config.toml
hidden_size = 384
d_shared_expert = 192
hidden_act = "squared_relu"
moe_layers = [0, 1, 2, 3, 4, 5, 6, 7, 8, 9, 10, 11]
router_score = "softmax"
routed_scale = 3.27
router_z_loss = 0.0001
init_std_router = 0.0283
lr_router = 0.000751
norm = "rmsnorm"
tie_word_embeddings = false
max_steps = 10547
dataset = "wikipedia_en"
Below are experts of layer 2 (counted from 0) of a mixture-of-experts language model. Rows are named router (the router's row for the expert), up (a neuron's input weights, with its number) and show model dimensions 64-127. Each number is 500 + 40 x the weight over its row's rms, rounded and kept within 0 to 999. Numbers have three digits each.
Before each expert's rows: "mostly gets" lists some tokens that are sent to it at least half of the time. This comes from a sample of Wikipedia text that the model never trained on.

# expert 38
mostly gets: "end", "erm", "aid", "act", "ith", "rat"
router:504490496608496554554411497506497499455555454454508507461557500386531492488509524473568485520490475428460495503489507536510522464505416483506464469456443467483481511526450515476543507613523508
up0:528510450546457482583449521540553474439496493472553515529473522506493464517400511469460525503481523421481554519487505533466519471481491519504495495442485403524495495500526524496511588516525543
up1:553560486505441497484477508441510523440550541488517554489522509495572485513556464462511484498462440495486480486543489525555556480479520501488511429434501492423540533455485618526528522514544526

# expert 44
mostly gets: " Cup", " played", " team", " game", " player", " games"
router:510497575531487517540499488491566487491496486426468534504489551471426428463527523519509516548444539529477553528551517523454517475483380474470488545506524421544454488514538520446468473531554420
up0:529475477510472536455501489456429468475472535589468422570458486475524454444526500403519517572517497562517425468452497503459511494520509477505453434519491551479481477445421538574523512527450484
up1:500469485477501506502565528494538483443550466476535536546598526496361498481509493516538528569388505532547505482562465492521513403588473500506462570560532486445540512522467530519491489524478541

# expert 3
mostly gets: "O", " I", " O", " (S", "The", " Z"
router:518481504522483526502512500507513469535507465506505484491414493513465449466511508461503462601409493514493507454459471538409491453500440457465547468520466466505520473574526510508525548536543448
up0:409444521386519441442484515499531516477495502493437462477469527447449431503489524497463549483541541454473499448492460504463483504459489479463454478528545481480473520501517526470476514556479427
up1:460479556536591463496466497465533509476418515517438421432517522593514496446447535527481516597441502572509440464453479505511489438575474487442525553453562485519540486518550441451599503509484442

# expert 24
mostly gets: ".", "==", ").", "s.", " p", " c"
router:469469502541527509542448471540552513471470459419582474428475512407446450476598497487525553543504494493448558504470512556468504521489449514476513504488462506467484474547569507480507580515500479
up0:464518501493503464459567495516538482534508548433497486554494558458473523545565535545512467504575529490514521532486517543422530533457439463495485473495521520535467412549494524475469561474485513
up1:558516494525549545565584563522469467499511460494516542462568483522471556496528537511483436566544511466481480497522581480562491519471562507512525504566547432499522477556459507478509513644568504

# expert 45
mostly gets: "\"", " \"", "′", "\" (", " (S", " F"
router:494505463481479497479498504486567495481496445505467526467478514489473477418594490486503513553478426540506497439530553521442548448435485506489487533538460438528553511560531520516509554516516451
up0:541547531520473476450551511574560486525503562440413560503562514568541546433499452574513478601466517576495436475491529596480510481512502492484481495549526503505545458520566470503515479510518515
up1:600501464458519491528534502479545456477439560527480500468495475549540545456511502510492504470510502571499473498479469554555506451445599528466411599451498541521531578508453538465523468508602531

# expert 40
mostly gets: ".", "==", ").", "===", "=", "s."
router:430507473571434474494455470554573438462468468432504444431482483484485475450565460498546464570490511463493495438500480527411499493509446429463488510497443418504523433491518480506507533514558495
up0:568517520573479512536498537508417542473546465463437432536428467516488483506449447576507498500509531538548470451430518492476480417486530477439530532406510456583513484483456475504525509556542501
up1:531486517461473552493558498552536548534515419499510484459522533587496506541482449530486462551550418477526451513470490499504540452540515460492434541507488451501576496473435558526490539425514445

# expert 19
mostly gets: "S.", " =", " United States", " University", "% |", "==See also=="
router:428469500470425563509440508535564474470489439465447429458435488430440450466558521484541523555492433477449543448495447501424598434480451453512487485485440431508572496508506554547522513461498449
up0:513525477485417500507544465519480502473448525497449455472496499498569541404471577490466503567539508491547532473534440485473534464559483469484447519526494443549493493410521512500461496483448438
up1:475525464501487534498537553509473569509485547477506518429497458505510468513467490469564542560387496518489515458437477546406581468531436521453559558493563498449540511481496526525530463441505502

# expert 4
mostly gets: " in ", " Z", " U", " | A", "″N ", "é"
router:490539432502537519476493504495464494518460505511533490459456518449465410489593546504496522499497462496511507471486448525456498449501494491499465520482408461528486517560484493483485532521510482
up0:483542509505505525488497458475516562527433511497433508413420486539556426540576522452482543529538501477459459547524436444448524517489494448513462493503453477540470438459522528574467442460542448
up1:539481544484551414565541488452435493534466490428517482512546499521505555535572540517596533478463521553503480471479530497521532507505556410489491523502552484473515501501504574452487514537430512

# expert 39
mostly gets: " |", ",", ";", " |  |", ", the", "),"
router:444492517547482505502477510520560490494511415448526489515458456482501490443534547484536551572471501476441506463491468516447510484478453512451516528547501433514535507536471523525575508513465513
up0:449491541507512433530488493437537473555508471441423477477518479480481532460558524470488462500479544514476477497464486487450560476467535481462545477491517443495504536566470507449486484430479457
up1:500526524475479494504529531488558446489475570472512521506464545484519516476513510461515550543494497530526551415422519492545583520469505560450454587483566514486510445482492463511548471491431470

# expert 53
mostly gets: " General", "den", "ette", "ville", " Canadian", "wood"
router:425595524537480524548463535544561449439473460435484510468471507461519514476510477507605517517444474459450513517608513521491580433485420511428450488528428454543630499500456524519571496598497444
up0:497565458468516499514470470524504505514530508484520484534408511505508557487495510503472512523480498535441513544538480507478533479441566429501523551504547421489526446553519584460453492512542554
up1:474573440488431502568429512518558432507483411530576454482501497539492536484565496514506459487496479521509499516479541427536502444548534522465452483474456484488455469486497436476470520534580531

# expert 5
mostly gets: " service", " Army", " government", " war", " military", " state"
router:513558494483457549498512542519511507453526423465466464473484484483536481515523515439529504517465493478433571535553541531465549446483498503415481526575493433528594465551451515482538481514504512
up0:505534515503427456533446427568494448479512565460540566528466555527552514515468546524493508511482518541495489539455458477480533479565533495516527514561445515425566426600580518495490525508411516
up1:444490473559492538464450495529476498463538528524499434477463528471488490481574535482485571488450430479494455498578527527517488539555555496510464436474562471516559502499531437433450429552553525

# expert 12
mostly gets: " |", " b", " Gr", "a |", " After", " United States"
router:445516464516467467531480452520540455466513447472511498484494486458439504512544489458514488563519457435511530474507524490462490463440440509460494546471461400524540435528526540498548542570482481
up0:484492529533522487494499435543506460520495534461566496469537481509477519464521436500410513534510542546461500458481491474492510454501501555455513571515525461479423519484453535457529458475552497
up1:552470535498473483567529514524492550487478433446507558564511547523481466424534481455478494488535512499458508505487525430461539464491530467504484518478502447578569496438431581486507449501522555